config = dict(
    d_shared_expert=64,
    hidden_act='relu',
    normalize_top_k=True,
    routed_scale=1.0,
    balance_loss=0.000198,
    balance_bias=True,
    router_z_loss=0.001,
    init_std_router=0.00605,
    norm_eps=1e-05,
    learning_rate=0.00706,
    max_grad_norm=0.5,
    train_tokens=385200000,
)
Below are experts of layer 2 (counted from 0) of a mixture-of-experts language model. Rows are named router (the router's row for the expert), up (a neuron's input weights, with its number), down (a neuron's output weights, with its number) and show model dimensions 0-95. Each number is 128 + 24 x the weight over its row's rms, rounded and kept within 0 to 255. Numbers have three digits each.
After each expert's rows: "raises" lists some tokens whose logits its average output raises strongly, later layers aside. This comes from a sample of Wikipedia text that the model never trained on.

# expert 3
router:141091133147082164133087133138099126116116149086162156129104120152104151119158102137149131115115095121130104149163162158115102172179149135144108113154152157105147127109136132091098106119170095077140137120112132128145152136097101115164116130122128144080094144142098133142136106075135153132
up4:127171118112140153125086155149127132128140101127142115138128111114142133136185117157126130123095145145127141121125132085145136098082142137131160118144167128140125099203095116122184200119128118127118089105117118120117152106094174121149099155113135090106128127091166123129092132119119100130
down4:090104130125127127174148126103146124120125168135123173129120150128130114131111128110105146113152114114101116111103113209147140124149129121145043131115075149120146134092176110146112083179124120169129108130104123139136130142130106140120135064158106131152141121166126132128128128123159132128
up5:142092132115114163158135131123121168112127123129123129128144120081114153138127124172114159110156127131100169079131109171159117110118131129137039096123160187085115118137093160127146135134127128157129130115077152135128127106127122102145140134145170134121129117132129076153100142130158142096
down5:102181133161101130131166192136125115133123134118078132145126147137159113136081146124126174100141101106125113125157118130137075106104131128100154118146145095150119144136117128140045164090171112118156127106118122149128080180122144125103092136139141138120121122130138128136138127139109154127
up6:128136088149116100116096125103135128177127144130112092121087121129145154107102113165119109132132116145124134168104144148100109137202117149132131113119116119102160117117140128078128124120169126087099120171134137099133130139169196078132150146164147132103115104169104165128120135100125136125
down6:129132133125097137116156127151099144097110130133148146159130153128115099148129143130110129139122128094124122078169120114134111100127153118115128128104169129122120149137123080172113115152100125141121158108143110184142137156045069155133109139136083152117165132123153085125195138137130129115
up7:061145093154151127119128103086094133128124114146122100128095133115101129148131146159110119129132109134098111123143125152152165120161136141102145119131126109130131155138129140102086121126133115225122127161161125082132111127131132118082133109123142129131117166213129120135130119136124171142
down7:171128101142136127112122107185122118119143097151099128097129132134138135113143137165100121118131150112095128172093116160121088111136154121141107123154156104128090126127175124111169174143109133127120102179158129148139129136101123134163099187148129127092127140115152087123066102109140100103
up8:099098106151076119114126122129133130129121150103129178116103188129093107074159129152123134126064112137116129138120150144117133122125087151164150135133163136125110127143160104128108126124140188117150168131172129134134081081110156133113145102106105093092104151152103143130152118140118130130
down8:170153130091184128120157132129113129095126113091119129127096107125172121195090109080131119135140128124135119128129122139169099143129153143092127146097130098108135117082118103097123155109107085179130136128116116136148124157134113124140156130125177177185160100135151124125118098119128129129
raises: "mark", " |", "vel", "]"

# expert 93
router:124108083097133126164091147143129146116136155108138133110113124140142139118150131122140164095140166127078085137149136162171114161147131159128107103169153175079173098115121126085110114105118124079144184104111136140142144129091109131150113109101139130117101129167138159108133129104139104109
up0:102144174126190113196128121107152149115125159126137133129132109106145132100141125127122130113138166105182131129100125132160104147121124169108148131127181123129112113113103125117098088143130127162154127113097097143140126101123136169167166133130136102089113134131134145101123133119088051140
down0:133134118108081116121128134100135123130147090160115118131130145117091118126161137139122128148097117142072096080133128154109130112132154095168099160136098107136132134129117132154198174114132092091112124142166155110131120193157115120113106117114118162122138112141143124159136141133122200107
up1:146130118114160117125130150103124100136142119193133037120155103185130125116107170146115102129153117120114131155133136127117122116163097170103164132126145159118138145119147159102094135114152103126188127093114120083120105155127149125112114175123135111121083132144125125115111120100140141115
down1:138128139130139103154131082159110119157143151058081162147102127079145153148140101144135220137114115094102138120124119119140126094100137121150127123174083145151131150143143140147127105110134151143121138126113065128153106102141115103113147103113129131132145165122121117135112154158138117122
up2:168065131112128128131120169130131154118116150102160097141164138117134126136144113143111122141146127128054112115115133129120130125123102131112153142147148103101116177103102112058113112127104122140120178129169135086131114131113081177159127104130119150097135105146121145126179154127140160116
down2:101137148138127152107164107100108126135134088133065127101064118130108179127164138128138084158084105133131130167132078099169109182166122083151118102142108167148133145120147115142138155134121123137120142093100089128122134167153149126139159118118132131120133133138148129153119142121120145101
up3:115147129092099127134072128110161127176084093140150137121120158130144134131164139091146106129151159063119133103103175128100127158150119195121118122128133130085127132168123130143136115142135122107124138134153137142138117072135132140154082107115123119083126142167179106145115121130150117128
down3:135116138143148126122170127145113134130126116108107121150078124114110119134075101165058131111148126162126140159167106080147139100150133089127113107131139123175132142078153109157081142144130129169133133122139126118114144148133128131118172142140127152140053133118102147134147115141091129171
up4:116135121139098130107125136118129129142135147157106115110125099092148161144097114170117101142108124153105163112143078119117136144140143130114128098113111130131159120098088126122174125163079135154095116139139125112141127123129152124153077103110143134147177086060152122126115116144078183082
down4:196100114121166113129111120116127159130127110120138133133154117170107098085131155078111121092161133126165102125122122108131127106140098125158113141145132112104088142142155142121125159105134164120130154131127160152133114119090127113127158126146113132088084151219115130130139074114142132146
raises: "lo", "an", "á", "ull"

# expert 168
router:097119113154089171153123142128099146138137111109133187102094111126111124108146119105159126095119125132075093146164144129152131141134154155141134127138212132093111110144144122105098114093143121097136142160091130135144169104117116109180108116118135154122117148154094133137114114092110119091
up0:155175137137099097162140113127155153053127138122155123109145127121142131125084070081135126120160144124132058116125129114125124115141173129128104132195128144116104096154107126141132120102122097152125104157115104103128135127176165092134133118128147114117155116123143139134128109132113170146
down0:115094175130128159115153131126092162147145110144117139162146129163132108075125129158133125121123140122101128144110135112098136143116140127094103177083124129168152146131166190073125102143121140129137137156121075166132149094073123150120122128119106135139152131109095081117111167125123114120
up1:133133112130128141142147135140114138101170147137128143112146098087099129178159099103140130109091162133128104117115125151114171127121166118158107117120153055086116113170105146156128096124122123161151120159091105156141137155144131096148137131079169071127102142114141133128143141146173117124
down1:159144143138213127104168136160178134159074130126127138138101082140156131109137128102135111132119155091105121131134114117168130124082118133125120097098128128126098165103121120114126071132139127137143147132154119108139160074101127173123104136150137159172144120135116112100096110129137126125
up2:108112119131169123118099130107100111138130118134140126144141170117075156112129133121077118120145132133129089108128186081109236139117155129111146132129125135110130122132147075118132133135153128132124107179115139127137115131154119136120108118152131125136108121181159178132169124137160132134
down2:129149121158109139127182125152111109119132117134132152142111098147130127143105148182211123112117098127116147138120109147133095159153109124116121126100135132169099169158128139092126121116133079137167125073135116138118118174102108084127136141095127112115176138075096117121127139161112134125
up3:115136140134128130119054168114132163097148119132113163167116104101166109128126141163171115095078130129101186162141123079134137128166113105129123118116141116142132134124138145092114089130108162102135110147089138131095123141094124122130108138124129131122167127154084132186131129138141088128
down3:149130121072110102152120137136115119146140120132178110124143124135128162119130122128082140189123150130193102091129162107163139129118130138123137120155107136130070142128136115106126120123174078136156127137119083129138074128170126144097158150140094152106106126154160113092134124104094133133
up4:103105105097118122112134127128168155106126148141122156097119146117067125109124157166123114125178191141120108126107139128123129153112143112120140081125110138170133128185117127121088125144129139165154130111122122096151126142127134094154154089130095135095155106084155116122172130133073160110
down4:121125158198112135084129117128036114156126131109128088194135116117136142149135119124114107152140128098122116134156161165115128128143123127135113133133138133153105137129130120120099140125102105101145104110092163093114121159141142124125129146125148133159053165136132148177111142128107120129
raises: "ir", "t", "s"

# expert 179
router:121123132112100149149106167132101112093131158097168141091106091145134126113123108097184183106113107166131096156122154134137116155109129144116113077107132132138124121115128159119130120144153076117150152108135167137160142119115125136145102121081150130082120156177118176141126094098137145127
up4:128147128166146118157144122123101166146138144156127131159121130156135129105111104128163131116135141126135077142116132128175120116154080124126164107092116120115131137127126126134203106140128101127130116121091138178111120116060113147113176136135159121157138126097154087094125137110112157064
down4:124128144108080122104120134096133131152106085087129117119148120118176133103129170106139131107126108103112192133143171144147133147150136166140151082128141140166126135177133147104125150129127148071094127117121057146129140114098134141124132107153155155134127125130149077127104157110105116152
up5:136125170124144122157164140147155127124128136143137129142135125137143132108085126108204129076129130134126120111144121122147086163123184140131111143085163131128139120140155101115124156120164127136092129128131082132115129122096072119080173135098118081082136124158145114154136115079143130128
down5:116139090147110148160133126125142157129132144119125101128153119099111132119104102095129122112121179126202106081105122122114137132109131161112148146098101129154094124117148130120122061129163132138126090132120125131074157181134169120135143162097120161130130090121175118154128160125113122164
up6:101110103136142106145122138107191141115126105122113103141125126094150125148162128177139135165131148091076111124173123088133128100135160154129139124070167157127128116171083103155159137130130124138149123108107133127114111160128151108131177128124132109143085162104093134108095088109146140136
down6:125131136107130154175147142093129127126131131118091125143115061147128092072129144075123143105106164140190143132130124145127099143133113096121125129141138124158092135094146137135128130107146112152149128140142129141138128141188133109137105136114110101138112137130146112127141216132071093133
up7:118144108119127131096133126148096126134128101148111125128091145109074111129132126125099196168111119152126157128118121135133108135084152084159087127127154199149155135111151118107123097204128147131132153110137134102139076133124148125136094100133122120165121162116131083142141128135131133101
down7:149130113135131100141113141064080116112127137107123149200126166136154133112143098144128135094142133072106139129140109128129180138084088127141110101177108064156105143143118128128128159114135184154167081145135125131101132117131129143123128144143106181117121112134123139137123131134124128122
up8:138129128125128178062128106107170119118124131139156120126137134146134127129133129101135167122131188112130131122162138111126126111134104132139116125148135136122103169132165110136114163128101127087091171133178133069180126120126078092162127147117136106059110137103136085124122129148122118143
down8:110144125123156099126136111132125115098123117128126088115078115161088139129134171177133152146121119120158117160107104142114158184122125151105126162097143109110154148113119122141123109106176123171129105181098167129156115090152129132133138144135135112067130122147148119096104149087145081130
raises: ":", "s", "ton"

# expert 153
router:101097137120089144148119139126105132143141127098155188124110116118108125075141089100145142107078107183087108128152175178122119135146117134141133082170153143125146141115152139123134121137134102084152127100112155134141143113125106142147117123059142142095128132126116158102138099097148120130
up0:139133130118131150150145132186128120137138136086166133101135177148091081147119061130153115151113128134168119139157151131088133101149138110124125118128116114140173099130152127169119128139075135101103113131140098085139166094137068135110130125150127118150127138134128176126153146124122168152
down0:125090128153144107143146124115105158152146124159096135115100072080143202104123165142113134168108123112111128129126125161127089114115128138101184132157133141142111133108164151100128125116130082173121187087122130136128094148142151135130104108133144123113123148099117077134136127125158125130
up1:102108129148124142106133144127127077129125155162130089137146137145075136120131133132108138101117092121117133167122131116141155137131079184113172123118158143129113113140165125137130095169129128193112157079151139138187112138103138116126123150093126141117093109099102120070131153154121104116
down1:092124142121151129126138129140121188128121140136138081136129112160167109126147113089145115135139145107155173129138111145138118138180130121143148123119111154106127156107150147144106129119116161102120112091099125117074149116122172137163090141156111192124111112098163104071108110104142082116
up2:157107126129129127131126122103146141145155127139141116137174139174085106172118116124108109103097148134119131119150097165118128101144099097132143138128128092163226122121106161131103138202143124081127148122199127128121113089130123145124133124138118125151118139142104127124145101149132136119
down2:151126140127175117123129123083082195095170121162114116125085100116145133102132177103141141125167130134112128127124141128127162120088142149128114116097145148173087139126129137075129126091127125181137114132093135137144102139162094120135129163156131118134129123147118113110102103111183101127
up3:146120147135121134128058137115125144148096118126142140128175119110113124053165141127143130141125112117165146137081113131144118147113118174151135135089134161147117138115124124128114139097078145125138132132147124137089160116142139107151121116107109171152142132108152147045129092100156164141
down3:166107125122131133143138094170147075132132108117140130157083117122149143146118128145116124072132136147115115146167140135075108137120123114128185143123117097122127147133126128163148116198140092159153143082145092139135105128102107136110143119159094118087118136181085102149130119111151128148
up4:149132139068145108129123133097179127129107129085146140169128111123124125058157145120115143126136161071083144084193126133135140108126103122102140130136144126120137129126088097135136149144188130156145133124167100110125148109128104146123090127094131115132143137099178110119156127118125133119
down4:154103113146110098120143128107112113160128151119113132136115129127135101120149100161137110150181124168093148134100140106127104148145119123178086127125065133142115167125129130150127119139071112168129118155125135082116156131151135098131151134111123188132151111138102188104073116140122104146
raises: "in", "put", "ting", "ci"

# expert 90
router:108106105097112109140092148157129137095149113105147163141119101144105123115096088147120147086119105149103128177145138130157100167118137147122106122152143127083114107127144163099139108112154072126155150162116138139146161135092064157137136102118125173108112149156115114089123115112134170126
up0:114137121148130122130165135103176078089097103119156149118156128151113127117131127147176126142117119115123147213124146118124148141109127109102085125138144044093128130119112113087129101144117124148136151165107134173116168129105119131140108135139130109129114132153147155145136119088118084128
down0:103116136123129105136118127124129124106168121171072100198125107128125139115146129077134070136092130124118138097128136115138193115172137135121145118151130168135124113130139131159124118196115120091105066104122112159129123126121134147157129127108126166123126129148127087134167133115114155135
up1:162110104096136128140142089174147126106124143102112097151118132109099164120129129131100156131128158105134128145117119143075130137180089122134127104061094107112141135150125145140149066145149128138114126136123137181126140162148147119118126135126145166155115134126083136072103146120172155104
down1:016127170137130135097126119108145138131129073123121120129158121120115094132129147128165147089175091132130186125160123127177125109114157105122093114183120108117107093128143136134129154157108111127147122128153147132118127143108124108095162115148137130135150112103148129140125123152137119133
up2:121145124124140082127094131121085139147124102117192106110135174140159132147109148132135138128161167162115104084123134134133134149131191115094121160144103132118151126136134181155104071130124124104133114118154087126164113140126138121153115113136152194117145113135165138101135153157113100128
down2:125119143128134130089128129124123113135167143128110132183119121142129066150159150141135154098103066096114122162141093196123080148172089137142134145094117128142124134123128075085114147123120125154124135124116140087106135107136119118146122129071147135143155146118145123134137118167152163144
up3:151167135133126162134135120133135111154121146071118099129061136108117130163151096086104156095156123094162107126085138142162167120152123131129107149110112139128149126150099175122137132129114122125135081113171139143098119139186159120132101128152161101158124122154114099096140151116159137109
down3:118114134127129127130085126096116124154143123133096123149145121133193109144147139174134090134125096160081143160144117141138096121137163131143135119153140119071143121120178122156141175112108129159131149127106112111134142130138104151049111179106108145121131126098122133132062111127105142137
up4:128089142107143122143128104114115135142104109128113080127131055143151143139057122128136126122126143111138118155089151168137122136111135112140120167137122166146106134146148145118162133125062124113115106129116127105111142096067141123143142131133133127170137127124199172125136105124178136126
down4:100133156131123076138121176151122106126129122155148138154187176095099116110128146136130139126110124129137133144138140140067136107127143143134137131104143125039201139128126116131104091107122111147129138123120112137116121089165130144087105144128143130090142129138144113093127160113133174124
raises: ".", "o", "th", " and"

# expert 48
router:128114123122133142135062170171135133123166109101124147099119098134090122128139076144150128091084150121094116162145156118149133145134141182138084116128138157096137113093137162117133075090140116131143147118112166145136164099121112158143127133098127140127137106182114156116134093103128123113
up0:144147154118126132152077130145122138128145121126105126167128154134162132099147088144091125169109102185133129078168127177138205138130137135112102074131184094133136141111122087140128163125126131128119146107132142135138144114142132092125141135109157118138117137124148120082167128113128130088
down0:100110144103087174119151093091067096101111111138125157119126155117129129091076127140154125097139179142106173114128139137168111123144151106162177136139086165116176133127143100151118128152131089101128142116093128143113126126141151134136121127131138127131126157110105125182158129129104114146
up1:135107149149127077125147125149110135126123130125116131118120114101145128140110155130136096129112140116101059097125167093134158132138140139193124141119126168143107071127152130129155122121133141138136156079111120141131119117096135123146120118109077157088132141146126128149161123192129062175
down1:138129131117156209126130155137086122122151102125140159122162128156133126121136121152128139132152121169127140087091151130144139103151136089132118120119135193081130099113146110091104131115135096116109122136104135119090140178130132141136130124127132112182125088101134119128054114128152160104
up2:123143184138117116129157164141138131123144101130121126136147128132139115177112142117131157110129135097101101152149128133113131116106098120192070127138142100113127126128137118110163125080096125137137171177129085111112127124109154088120091116116140146138138072123171085098106165137175118122
down2:146129129125163123064117118089126133101152127090144120110147106126068140096104148103144147141121125117161155131102077099126089115159174127123115118155129145151112161114129134125127131129170131122113162105098156133118124148142132115146109174179102080132166169128111107168166128130112141115
up3:136120116141092119060163142153120109124103118134187104119105143107105105116120146094130163149195140129101122130123117114126166176131138123122118127132126134133155165108151159128135103114114128164116153130194134109159125084163137120126134127174117130128170130161110136119119091085126094137
down3:131098133139175104155100091123092128122143140080160154127130097131120130157140125087140091193099150097137119140153170135127102149085143080152118122108124118134141182128139136134152125148138120098130147166130113133149135130086120132122131116134152167120110055144141130125151132080130137104
up4:158122115110172103118152125143130112139103126099139137109170101121134133132081116119118176155110089154130116117126129125127085081127133118173140143112100140143159097160170103148128119135131108149117185109141160141102155145083144177134137144122127091130152092126129148100117084168085112115
down4:110123122151135132054137162110137121147176128188164144074127174124152103120150146161150127139125118103181092092130156140093103153137125150113140097126138123131121130121108129061151086124119130154128138097118125125124132119143137087119123150124120128131079157092121149141115130117137130161
raises: "ations", "ation", "ook", "ating", "ated", "able"

# expert 185
router:132092096135122150127108142137070118100154117130110159099089109151141111114163104116173136097101111132120122126133139146143139143129153190139126122107163153135137118122187181098112095109160127117126164135116179121134133109135116123142087129068140138112122118149121145113102089091149103107
up0:100107120141128162082138127098135088138099134154114083131128126107163106107130164188147148155172135123122084133117124129120060090131128127089133149100106120128176111082136151106124178160128135110149119102162143109127127158123119115110159125190135124124126136116142122142119106141127106107
down0:139149137119149111158116143181112131103135129116114129146127129131131150121101099103144132143124116117139135126123158128134164126135138146180151076182121110150111183148120121119118100141143097117111181129053116135092123126115136134119099088146102128120130122210136086106120153111115124094
up1:129142138121094117132137129090108091139135140130150089143154142144097128095160138116129147165142151098123115084071117142109084125103146120114151185147121138165159110173132127108135099123108127135140151111150124144099133146138099109122142161132139132137140138124131116171141122130129236132
down1:145094132136176103099112116136132140125110091142117133149146180089138111144148109101124109163089130123078140189133141118146144132127127127144171089120114145138127124152117183136131108106124140097123157114123131100130118133109158123102079128094164094127175168128105122129123193134117097132
up2:131124100203121123113121118138124091165112122166124122147139071129127119116110128111135184196100151141150135131121134157144166102122132133127128093105131158102169144115083168108122107128123125127115141087116126136127104081154125161103123127100144109128146100118149146122118176181130128121
down2:125151220120162053113133128129129097123129114132120119068105134107128145124159123202134132107110155134133121134119107088146123120168118135126142156120158129181118121159143129121123134113128144099128105153119156117108137155105143130096139167143124105129117134128129105137114119068134099130
up3:123114084162117106112129154113110123139099163122120154127134115134133114131087140133129149121133128121161123100132134122128136140120140183083180144130129121177129126150121069121129130126164156119165149142106126115163140111160141114140127124105119105146111143123170120064173158098078148064
down3:101126132136122140121110092145131098092195140103131137131134143155128132178154148131118092130121094129135092132085081152131103108128111120139126100133160154117133170125121168151128159131090077179093068125138137126099137115120132126150136121136101122135106135129148163161126094175141120163
up4:159098130142079121131128149105109093123128138116139140125086140107153145081109127156103137152129132115128101112109193130122105099167127120156150156136124103142126131119104156165188118125138109098080147106141117122135144099133135140165124200106150106137146075164150127134110137169137130141
down4:122139114063159107131128158115126194133140129129096132101100155080150132109083150126139106142127130128128136164124121143126136113065123124122130128117137132117098123133149153125138121131109172151154110125180175130138064156128105141125145085117127131127147133155144138067118104107171127154
raises: "ell", "ru", "w"

# expert 178
router:086116126105132152182100160131132111140137129118122151114097130154126100137135139134189128109125145154107108145117136169153108156130134133169138111147145144124117099081116155106095093114155101105154154160092148136161157140091112109140100112078126127123135118182134124074106112092147164121
up4:145133121130190130180133122128112116102100149133155121131136075135133146109138156130123129175068126118076142196107126148125087137099118150131131162127147073117126129109133123116091114061139117126137136127138126145108088158132113095122123146129140125082129137127125136165120128136163159110
down4:096127151128128134128172137162132141128103119138092130119126152125105114129097094128109104134122136125171117064129119133135111106157093127186169081132129086109108149137138113135138149191125131140107173126129100124199171094123131129105096097116129126147134124149129134126172168113122108118
up5:151121133139140137145081140100114141143108155126108198134111085111180144097129140155119155091122129112114151104084163162121141129166138105132126088107137109135136094145117129169121115113149122131132113138116052149133117126132122146131124108150192126091082102127161125139158133126118138100
down5:113162136140142123099143140129113107080142134157150093163172124109089147130133127108136128104128136129131130135138139119100104120159132140121096174098101135131164102113098153129125160111159156130124137088104146050132149130108103119124113087178117138179165121131100162140088176122143118122
up6:107093078123119115167136124135137110114122113139163097147108095125113127128165174174123115148150127148185109176129111132158122144156094125172075102071098093136077128140137139139137136118116105141169138134124133107111150131170141143152113120121090112154136091094105122133124139104122126134
down6:132129123151129100077110137122110142142126114118133120095115157117156132127138129088123125123128127139124101093128153105141123140150130224098128163137122138138132113107167132125070077099162208162114121103117135087135108130119141141100153129148097141111145142128134097169136152128157131115
up7:169099141091128125153107117132130185152102141136135111124091153097135136132127095102111129165095138111122125126130099123150139128130140081157131114108130162088171098095135159119071160105120130154172127112133146120175156146147133130146109114161134115175134105145180158106120134102138087132
down7:090123106150121144139124138085129118094133093131117161118125154134131083137163146155138128145135139124135170091113163165118129139121074116119158185172142110148123126136130120112172117163128116126128128145098106124091060108157127095083175114098143139144164126132119112132163103142129114104
up8:145129132077110175122126146156126135147096156138118157137117147115107099121132148144123144118108065123166126095127156068153113083165167099124114131132135154139082089118119146110179129119107114150119166167137104123143129163163105130125140115078115134166114139100122139123143138123125096097
down8:098122124189126116102156128147129111103144108109140108121167108122155121133165126146153125134108133135098121100154131166114148153105122083129121141084110077135133162161123122153118141125128189113101106125105165112129089154094115109131140155177181134140137112137166084138107108129080124124
raises: "st", "l", "p", "s", "d"

# expert 56
router:124114059125099125144123160140096118113134108119129134120095059137110147099150097119157154119099136148123099133172137186124121172131125162130094109134160133102163129111153161118155119095164097109136148104133154124150157125109122126128103122073163136124129103107084124130143110131152155113
up0:177115181146126094131121148119152122155163089128111163129137132106124120151130112149120122129138140139111132127125111100126152123097133107135130101132131097145160127148113137107142133129143122073115110092133141116190133130081084212125105134117092136114111112119168118119194178127129122136
down0:138120122153111136094125124119125126129049145121132120152112094127143117074164112129135144136138129093107128126115131109104148126149170147111137209146129120151110140154184129132137150104190150157122139087137127107122109122123120124155147132131143133157138119156082092117085100140129081129
up1:186129162122127134113140086135194119121119135148116115115152128155150191123102058131112130156135118138106156088155117157132106161163161152140148131130131121160126100109128138121130115125079080119103099179129120167110109121160105130114125109114141143122129133139129133124126119135149106182
down1:175165151171107150134129173116122114125102142092184129152118134142093128127172118125118139115131119108125112132092132164136082143113125113186119135087092145101112119126118122097108147139126129107119145142112144121118099135138130137102144187151109142103128113125128212143111084109099114138
up2:130093179128121129130103105105138137133135134136122155124131184121116156098150129139089139112120130131156128146148119122141134096142137110143141139177166163158127161119115162126142131145119151181155036054119123099164130164092136104132118139125140114138169148097123139130124146123123121138
down2:108134135142193135074150129131127116145121183139138093098123106126102067133142136100101150145131147129135114122157136118102161120128128137101118130132120107080141116174113131128167079113125093111136126121130119167128171112099130117153134127118115180178126128109082152164143116095147142156
up3:129136160124131128145153116137124110132124132130121145177132120125131137123126048134109138122120137087151110135096101141138134083124141142158145134110197145153177103145141148114096086114175069114102120134141136101101123174120121114098149126136127115118129161131160103095142163129177126095
down3:124137117122126120131108125128122129137136119105104133097118107110135135124139163130185139119074138168145112137122113119127130143127105143130072136165130148116119154131109111122128163096142157133174140145140091190139132125167134143043142169143091132072122110084148114156139126149087116135
up4:125119107092154155135137149154132119123115124150167135123114120119080102108080095105145112124120151149109116123128119166099110166127104133149122124174152117150073168102152112124127123197170111139121123113141097121152112107143151123127184088122097141122121150113107114116104122110185167146
down4:140126135139104099107114136118150121091139073110104101123159149120156134145172130123136134131126120133177111155137147073134124172097139085156160135103116145098173120142126123134094160073143172103142149139080158130109129111098126136128105166128132126131135116142156116134127169152073094129
raises: "qui", "\"", "]"

# expert 170
router:119130090103113128132113180143143137104143126109158144135114094134109107123131099095119183113118163125085084166145140120168088158146117150111068114145161144108154095122139126092122088159186098095153135128111157124152124122125117138142123129116168129133093144161126123108099114130119164125
up0:130144139118113139140099134133098171132112130126088121145145120129081105140119141120157158107127108124122192128172135102129117123146150116091115133073146120065100160143125165128134159149137123129138136113133139136100139110112161114115113125119128125180090131187149136095160135137190077130
down0:083122119137135085120117133154205126091139125130141113121140132103125119161134109137089128129146140130149124139139126135128144137161087133163128126148097161123162126085155071145127152096095134129117093123185129151116156128125108179117097139176121176106087153110125089107111127115126126127
up1:148131129127116059111128105168093123131102153161130126064163126129114133139115201127162126127134137132188134105110159124135102131135134109105107134127158136135139121122139141126104128085131128116111133121126132150134112067117172134135096165167124126083144124138137150130156191146114106129
down1:118130152172143105151132159117116149151068127142132140131122133141184127135133115098121103162145088114128135145113141105137134131103181132113166120152124126182129065129148164137126127138132096128127091137145086110119130184131091126128128120110123130082133126124083079115155103100132175125
up2:135068121131137140120140127113142096139111126126106171163093110106088142091144166111136138110126131157178090137134131113107126081102149072131111163147130149136134164135086126126131136131144150127126123135176152132114097137159078132107146113158141135116123129120089147125118052128147092131
down2:158074142085126130141161148129133134134151131122117110088129101116073129104112161104119122126125171128140133140149141131127116073133134093129132140099173150191100159120127163085143133103146125208122101117125071105128143116161131103129134116137119141128131133172150132097139109129143130127
up3:122128120160103127137117113137132123117093169145110124111086132158124161123095093136117119201122070140148116119103131140088130109113096112127092130142123151112158127079144089150143162107123096108115164122157144132133190127181121126161122158123158108125130139116155113122114150127144085093
down3:131148145089129137117125134155092135103128079070130108115145104122122088168100110159131128095149130156140127131130137140162181189098164125121147119138088113114149105192071128130127113141129170140128140135120132131112156126132110097064138128158115139141129138115119155127115117114107155156
up4:133126128147124092134093111169095156171129122115127153103110139132099137148127130184114159160101095137106147139113108129116073107077085094116097125129136122102142121135081140125133153136126172135128156111153130133189101162114159143136134149131120094171185156142102127132102129118126122140
down4:097140147118111135122118126104152129128176197128086107107151127124170124129141109090131129112127118143130130147136192134129161111191135191125166101128072122149129104133161127128127131121082091089118100121118122107119133116134111132140113117143177083125095137128128098115161150133124126136
raises: "s", "t", "-"

# expert 27
router:149109122145081138124068135140099124102152102102130158079103136120096122127138106146188134109130109149118126152115145151166131159123180135177127098146133159127155121101141138095136087115171107091131142112093145109155163106114130123137133121110170145113127129133097176131120096095151133118
up0:112139112148152119136174121093111102135107131125126187124155145115159083128124146078155148086115122067080162137092114133097084115136118113122127145143114114152137097145105150134128148117137205116127127129162111129127114142129151113128102132129101131134146109091104164140124148106113076137
down0:123140110141119108091134159177118131166146084114129138126121135153073118127124117126143126141136115096137135131173136142134118114184092148129172146088100145145128093106132103131141112152077104155148137152121127141130130124110123156098116033136128138122128199160128114101131123130131129130
up1:132166136122106117115114132138111118129148124078141107139150128154159144100090133118137140125141074157147142164129166133136147126087157082165086171114189148132116115077125116119131132117096188137146087113118119138146162119094145129174118103095129132142150101112149130086117113134113129141
down1:144140129131156143165161134095093135146161127144089133133081133117154082122118128156125137110112159073136072073170107129125110111148102138108130121165144131140125128187107137154163111130132110137114138164135132169101143136116131125162145125114161160088103105145139111103106127134127076107
up2:098160103131131157129130142122060108155118126144165098165125120168160133118131139064132079125103133122139147146150114128115121158158122152063185073124148092124117143124138087109116077123113125129152116140150136134123134105148157094130183151113136127123133134105121106116128132128149142120
down2:148130137155089097124129108129145120090151125141124098134159144047106139112134135137115123129145118141207140027115129154132120145101133145159130129148100135125132113132099116110130137126168155142153128122097138129132139115116145115099124090134130172119128131143128166109133119120139181101
up3:123120145150167172121093089131111109120127103135109125116089139144156127118149120153116135113163132164126080037161134129115135119110138147154103111133138133138109095132108129092125146120157130116134131122136138128098091152136111105160138103127107101118191151069125126140114091153133128074
down3:128130124090126062130126127129092116075180161143166141125109128132174143133160130130107140129147147107101118174111123149135129126147116146114125133117112123115140161107153092140134091085090118161145085114103108133153171121128124137147165126127140131173095047128151131122143139121128140140
up4:165168110102143126139126157121099112122141163122138146171146116122173132164119136127124128121116096131107157146108093136127039137159115118154124100125118125138109141141069141171146127138130133138124132119102102058137122100134140128124098126095166135130147127150131129183112104101143083154
down4:094117122137143130155067078073169136122099123156128138095134161143083123128107122118156162139136134151164116123089177123142171122109109136121147129147128135117126130124139134132173132060126141116146126125169130158132140162129082154081113134102106130128146124132082103125115140129157158112
raises: "ized", "ck", "ly", "ar"